Experts of a small language model: vocabulary 14791, a sigmoid router.
Below are experts of layer 5 (counted from 0) of a mixture-of-experts language model. Rows are named router (the router's row for the expert), up (a neuron's input weights, with its number) and show model dimensions 32-63. Each number is 500 + 40 x the weight over its row's rms, rounded and kept within 0 to 999. Numbers have three digits each.
After each expert's rows: "gets" lists some tokens that make up at least twice as much of what it gets as of all text. This comes from a sample of Wikipedia text that the model never trained on. Tokens count by the router's weight.

# expert 5
router:503477456506510466513483505539470566502513449500479508537464510561539479508479508462520473475548
up0:426513478522518476437501504486494530472479466488410577482522460546539537497549471583513460475459
up1:507462496472437493500489432509503474521500474543516422567467447472537495496504577521438447460518
up2:487481481483532496515511532464603515552509541514567518567480533548449471477516512483497516594522
up3:543444452473497496491564417502488468533539517484548455475472514479488513479628556502461564477550
up4:469453522557544432528484437530475545469480459544579530515493503538462546507481454447595523539470
up5:536514549542487517550531563497512487525455523497496552506479503455490524541591475534535592556478
up6:479525455492496501533476461527487533442540452409542478442476443533489516512516454525490524481530
up7:467451545540426537497390518488473469475551538536531445498524528411542486517502487481502587532525
up8:498516511545539428522504470502469505444587518508462532563470475463492499522502514526531513448481
up9:460460551550554490530501588485522471519509488553446556541545405496550519491496478524529478529592
up10:520533427529462380527499610498390514539558502445549479495447502463506492513494474459485497475488
up11:548501510497545441503460448512477540516535478521504383477481464500467512506544546430557525482471
gets: "1", "2", "3", "4", "0", "5"

# expert 11
router:531410510512512519500477473489580513466513521532465443550483517509510469586533569434522562490518
up0:474515468482478456468603569503458402546494477530497532447470531535489480533543510448453513414529
up1:490451491508542518523387531473487528521440521471551542536508426545499507471563522484554528549581
up2:500528500481505460460496490482468519459466503531440478509503486587489499540474497557463532401542
up3:465425468507460457501445495481454514549454483466571429388442584507453485458458513531528495499543
up4:553472493470540505483446507463474464483506490547413516525501508483556458532492490502458487538567
up5:526443464487491523462419450498499571496397497540525454550507558509492570484464490480506526527441
up6:512517453498519517543599508510486496524487502541505479512490468514415524526501465542522512454586
up7:533426504505548533542480434490492593537477479506471498488505460459492481542411449487487486593523
up8:547568510504503567552491475524550477500496436456518486466530454470429450482523479521512462453395
up9:447511498498520484532504481475366539442512503418476526501445410579513473496461527509531497469499
up10:501446505450484500473463507471557515536492485525531478614482511478545468538481440545454542517512
up11:491481469503434563542538541511493472504482507530567563447536580470498542547457577518467524502513
gets: "1", ",", ".", "ab", "a", "-"

# expert 1
router:482535519546485560499494508419561487465499421511500559497505472459446482575487558492557494534489
up0:516473450525483506518503543480576432545532518461566499434484488504480459576507474560463491573512
up1:488491468496516532572450457562563573514528503489550510448488491497476529482496528499512523543522
up2:488463484459549404472498544502541493525472515493578481530508519521486470506478513521480511478468
up3:486474498486515442492440525435530527457506463406479479485475482606497523517551499555489512478527
up4:500526523468508492585466537494581510493461520512570564521506497553512464513535565452510486543586
up5:545544494504536557599535396505500497622513519530496511489512457523506473461463494553603490487541
up6:475520473491550576472493551503525486542525523446519440492489515506422510472552579438562465461432
up7:483478550567485529483462506504483479421499539503480502532489444453415466558480507458510455586456
up8:483562444519558520511493478539497599578460492496479515584515541459459513489435544495469442476551
up9:510474497476455544493433534464517519507465502534534499535526502480499524549536557530536428531490
up10:557477512544485434550482487475598468464509537478453483502527407474438440485499557488520521511545
up11:499467505503474458522505501463541513433514478430442557529472480540572451464503496558397560481557
gets: " |", " =", "\n", " | ", "===", ")"

# expert 9
router:473481528549522520467460488465539534490470600539510447515431507498502525574481439449428561571564
up0:481514468514559487550502476485417504500395496482516601523486408491510498512513498489566509457536
up1:453500472527528566499528476473474520563583470529482488509460528452488507453566476581508484477476
up2:529561438518462509565481457503575461502528461529492423451484531475461474487470447552488472461478
up3:538429465529461494467532541527498472471410518465503465510497492505456465525497490485423498553499
up4:461555528495513469449559476502576456384448572485531370518525516495531431451474483493459483527514
up5:448488503509478444439505493474486569516457514507521432490500496499507478477568578533450499448497
up6:522423500525513538517459482477429463464505544506486496510490548534506525550513479472512495522531
up7:454525499494498434486517527418554394551530529496445512480503477450475468485435592479546479488487
up8:538449497520472532492494428562447464431438509509543505617538568525556503508494421555463526560517
up9:529562541506475555440494450468499520445488498472453466500485510580476494490603592536487525441536
up10:512427445486574467515470410549527491466509475497484486522488603526516517488579429510480463533520
up11:469465495515520503555519455492450548489492441480487498477516490584484482496498458519491480533420
gets: ", ", " in ", " in", "In ", " March ", " September "

# expert 7
router:481506451513476451520440487452514423470500485469430523485460519494478467509476566507483537486537
up0:534478510519541522485503557506546557513580482478520549527476514426486448501522457502523532488505
up1:528529529468513568492467466469560501521409533556537528556534575542507553494482459615482507557493
up2:513498345482526461495465558479545468499481557489501506448516529480505546488489535497544532515446
up3:478548504505530566455491517426470493446596408441550490436481494470456456496485567440486449473516
up4:503451450468432543477503485515491462537455518500561481480431487494518461497484503519511523572509
up5:496534454539533521544520509470517451420533551411523504453507384581488546532431563504526568458577
up6:501438542501466470511500577498447496522469494432536531521488469516564488471489459399473528421532
up7:504481509488458475495515524515496491500481485542532512522494526491544533501537491496548444424465
up8:488470449500504463517438577490510482533508546531528437528489490469546413476489524441532509492505
up9:497562495458532490468491505501576464469513487546457476548476487483526458541595496529491482592500
up10:482515496427515488514488435453396569493487506562433543547512508534490495512528478547459493498433
up11:512477463585577465453529540504486504409526448529464518442485512475474515491397578522557482450531
gets: ",", " |", "\n", " that", ":", "|"

# expert 6
router:531389408539476542544504532444430567432546537494485520478502414521484471477447485550494480470502
up0:499415473440478510467528560477506545478496485460444514525548456506487474512459481528491532477551
up1:510463432552526423567492477472526450481497484513453463523475495551454517492554527497536506517438
up2:500495524469571436454532483515517566452540494462494506522490441481469521510496495597481461523432
up3:544449520460552470493424485507493481464552455449490479517505500540476508496508531520539506505504
up4:528556464571458395585506427502438477506509486450470529485494519479515528500489472425510477482479
up5:467588512501474502532449555507512489502524492447573547508479493491509475518443493464514533473456
up6:482443524463562553483553490457485582484467604620517566538480424443488497509459484456459534476511
up7:506531435592559479423499562517539459412530407453512401536481525520461470492510489483518458481539
up8:506464490435510477480491505507548457494506573478500458465525398465475511480432527483518531552489
up9:521499550541429385540458521561483485458510543530579523486459491502469420517548576521491446510565
up10:532538512516581457577538464536453509430537522456493576468486453523505479512519547605492566516443
up11:511459489521579454575440537480480499444517493490520533443516544450475506487537464457487593512555
gets: " the", " The", "'s", ", the", " of the", "The"